Below are experts of layer 5 (counted from 0) of a mixture-of-experts language model. Rows are named router (the router's row for the expert), up (a neuron's input weights, with its number) and show model dimensions 0-191. Each number is 200 + 20 x the weight over its row's rms, rounded and kept within 0 to 999.
Before each expert's rows: a language model's description of what the expert responds to. This comes from a sample of Wikipedia text that the model never trained on.

# expert 16
Commas ending clauses before and/but/because, plus modal verbs after a subject, such as would, could, can.
router,176,181,194,215,165,189,174,183,184,178,230,214,233,215,187,225,217,191,177,229,219,159,175,223,168,201,206,165,204,227,206,184,183,221,172,202,183,194,229,199,189,203,159,211,215,226,199,219,201,189,192,205,210,216,202,215,171,177,202,155,186,210,182,165,212,196,176,174,179,223,173,184,201,179,188,199,241,220,243,158,220,194,192,181,235,190,186,161,206,187,228,214,214,160,222,190,196,184,208,184,191,187,189,212,230,209,220,182,178,205,204,217,238,210,190,221,207,220,185,190,204,175,222,171,205,224,205,228,182,159,208,214,182,213,230,200,227,241,158,207,190,204,229,226,228,206,180,214,173,193,207,199,219,203,164,209,205,198,205,208,169,206,211,173,202,210,193,226,226,214,179,207,208,208,208,192,182,221,187,192,179,213,189,182,187,207,222,226,218,186,212,219
up8,177,194,213,174,229,200,199,192,209,221,204,202,168,195,169,194,206,169,200,210,209,221,193,155,166,207,167,212,190,173,186,211,197,218,197,187,194,224,189,190,187,201,193,217,214,171,215,209,177,224,176,209,216,205,201,202,184,205,208,198,209,153,205,223,173,198,214,201,201,187,154,177,226,194,193,194,219,198,164,208,174,192,215,177,223,227,185,250,204,218,183,193,210,183,204,152,193,206,192,194,234,219,209,203,200,221,198,184,201,226,175,173,202,200,242,212,196,194,223,193,190,199,164,173,183,189,183,182,204,177,202,218,155,224,201,207,230,192,275,176,231,205,206,203,197,195,179,174,230,220,179,197,188,205,204,207,160,174,182,218,192,213,191,187,193,197,187,182,196,191,237,187,193,187,183,219,186,212,215,220,173,236,169,141,201,167,209,194,200,188,171,197

# expert 56
Letters and syllables inside German, Nordic, Baltic, Finnish and Spanish words and names, especially umlauts and diacritics, e.g. ä, ü, Š, vestingwerken.
router,195,198,174,221,201,225,203,196,201,170,206,210,200,212,174,209,208,191,181,209,220,189,179,218,188,224,215,180,187,201,203,211,194,204,189,230,193,198,204,192,176,217,182,219,212,221,170,233,233,210,195,219,241,206,208,212,183,203,224,191,171,215,178,211,213,183,195,185,183,217,169,176,209,184,193,166,231,222,205,171,208,181,156,207,216,175,178,193,185,187,235,220,202,182,235,189,234,179,207,178,206,200,212,219,223,212,213,191,163,229,230,219,224,214,171,232,223,239,182,197,168,169,236,201,178,195,183,223,181,182,227,207,184,225,207,215,230,234,175,205,172,205,204,209,214,221,171,231,176,178,210,204,212,217,176,244,204,219,236,213,186,214,208,178,217,204,187,206,222,227,169,217,197,220,226,166,196,211,169,173,181,212,198,178,157,211,191,214,207,174,215,210
up0,205,212,160,207,208,198,192,183,174,165,193,185,233,214,219,205,238,184,199,212,194,219,224,176,226,200,222,210,210,186,207,224,186,186,197,184,197,223,219,179,165,195,221,172,178,180,194,217,213,175,192,204,186,189,180,223,187,200,203,199,226,184,213,209,198,190,177,216,221,184,238,188,172,201,231,194,218,220,187,196,189,225,161,199,195,211,217,201,219,173,181,215,230,197,242,215,216,177,199,214,189,175,219,199,228,215,212,210,212,183,210,227,170,223,168,229,163,215,185,208,210,164,185,223,203,172,213,215,181,200,185,199,201,211,201,210,184,221,218,184,189,198,191,163,222,216,153,192,204,227,200,212,188,219,197,246,254,222,192,210,216,217,213,211,188,199,143,210,199,213,191,208,174,202,190,205,196,196,197,216,185,213,245,222,153,163,205,157,192,185,223,172

# expert 19
Opening pieces of verbs split into stem and ending, often after "to" or a subject, such as expl-odes, prev-ents, organ-ize, re-ly.
router,164,178,180,213,174,219,207,157,172,174,218,203,217,216,189,213,199,172,204,217,191,187,197,206,178,211,205,162,158,212,212,193,173,210,179,204,181,185,223,196,180,210,180,214,246,206,179,204,231,177,175,197,214,200,215,203,186,183,196,197,205,216,185,201,213,173,161,182,190,220,185,177,194,195,186,166,240,207,225,171,224,177,201,184,221,187,188,190,179,144,204,209,200,171,217,198,212,175,207,196,214,186,188,210,212,235,232,179,183,229,224,229,227,217,198,192,205,206,194,185,207,187,209,162,184,224,172,244,203,199,211,214,159,206,203,200,240,229,172,201,178,206,202,238,200,213,190,224,189,180,236,202,227,210,188,227,204,214,201,219,186,204,209,167,212,203,205,222,225,205,181,210,203,207,211,163,175,214,162,196,192,238,198,201,170,224,226,214,203,181,228,220
up0,188,169,176,182,236,191,221,205,172,206,208,219,210,244,216,215,206,212,198,220,175,225,224,204,175,220,192,220,146,204,206,203,183,204,210,183,176,188,207,212,199,188,168,188,226,173,163,182,214,216,179,184,182,195,213,191,227,211,194,182,233,182,214,224,183,247,199,205,198,204,193,192,185,156,181,210,186,238,233,180,226,172,216,194,213,190,202,179,186,181,182,201,177,176,189,168,180,156,211,194,185,169,205,215,208,204,155,197,176,207,201,166,182,167,198,197,215,183,217,203,244,185,208,182,196,196,198,195,234,197,207,176,179,175,205,194,228,218,217,188,217,210,208,220,196,208,209,192,178,216,234,163,203,187,177,178,208,197,187,184,182,194,202,197,192,220,213,205,197,204,168,161,202,183,237,204,226,198,183,188,186,217,207,191,216,217,278,208,197,199,212,197

# expert 2
Byte pieces of Arabic, Chinese, Japanese, Thai and other non-Latin script, mostly native-script names given in parentheses, e.g. شوشتر, 大棠路, 短刀.
router,188,189,196,207,185,226,176,171,177,196,221,213,216,207,193,224,220,199,199,202,219,174,165,239,198,224,206,185,198,212,212,189,179,217,193,231,161,177,229,176,175,226,201,233,217,221,201,232,237,170,166,208,223,208,208,236,170,191,221,171,188,218,182,179,207,182,187,180,197,207,174,179,220,187,175,167,229,228,212,180,239,179,175,178,208,179,174,164,183,167,213,214,210,171,222,185,219,176,216,188,211,205,214,206,213,196,224,183,184,221,214,216,228,238,180,230,226,204,192,182,167,193,202,163,176,217,187,211,190,175,220,199,185,206,212,204,208,203,183,211,174,222,206,213,210,238,186,212,192,198,228,219,217,234,171,223,207,208,222,211,174,223,208,193,202,197,190,204,217,221,193,216,200,225,209,172,179,218,165,196,177,205,187,195,153,201,212,225,219,200,203,228
up0,207,206,200,189,157,216,210,208,182,216,189,214,183,226,191,197,221,202,199,214,206,182,189,241,186,182,228,218,176,185,203,202,220,181,190,135,192,216,187,237,179,220,242,216,188,193,174,218,228,160,178,186,189,168,180,210,189,222,202,194,177,200,223,184,178,163,205,204,205,210,201,213,217,218,222,183,251,227,255,171,211,181,205,182,214,188,165,183,190,218,187,211,224,197,198,188,193,201,188,200,171,223,204,166,205,169,215,236,212,197,221,200,223,182,173,184,187,168,220,194,201,218,178,196,212,207,213,191,172,219,186,209,176,192,234,206,200,197,191,208,171,170,195,171,240,209,156,211,217,201,234,186,205,208,181,212,187,199,191,202,196,167,209,232,197,201,171,177,189,234,187,202,201,189,223,187,200,182,222,200,206,214,215,171,187,183,203,209,162,159,203,195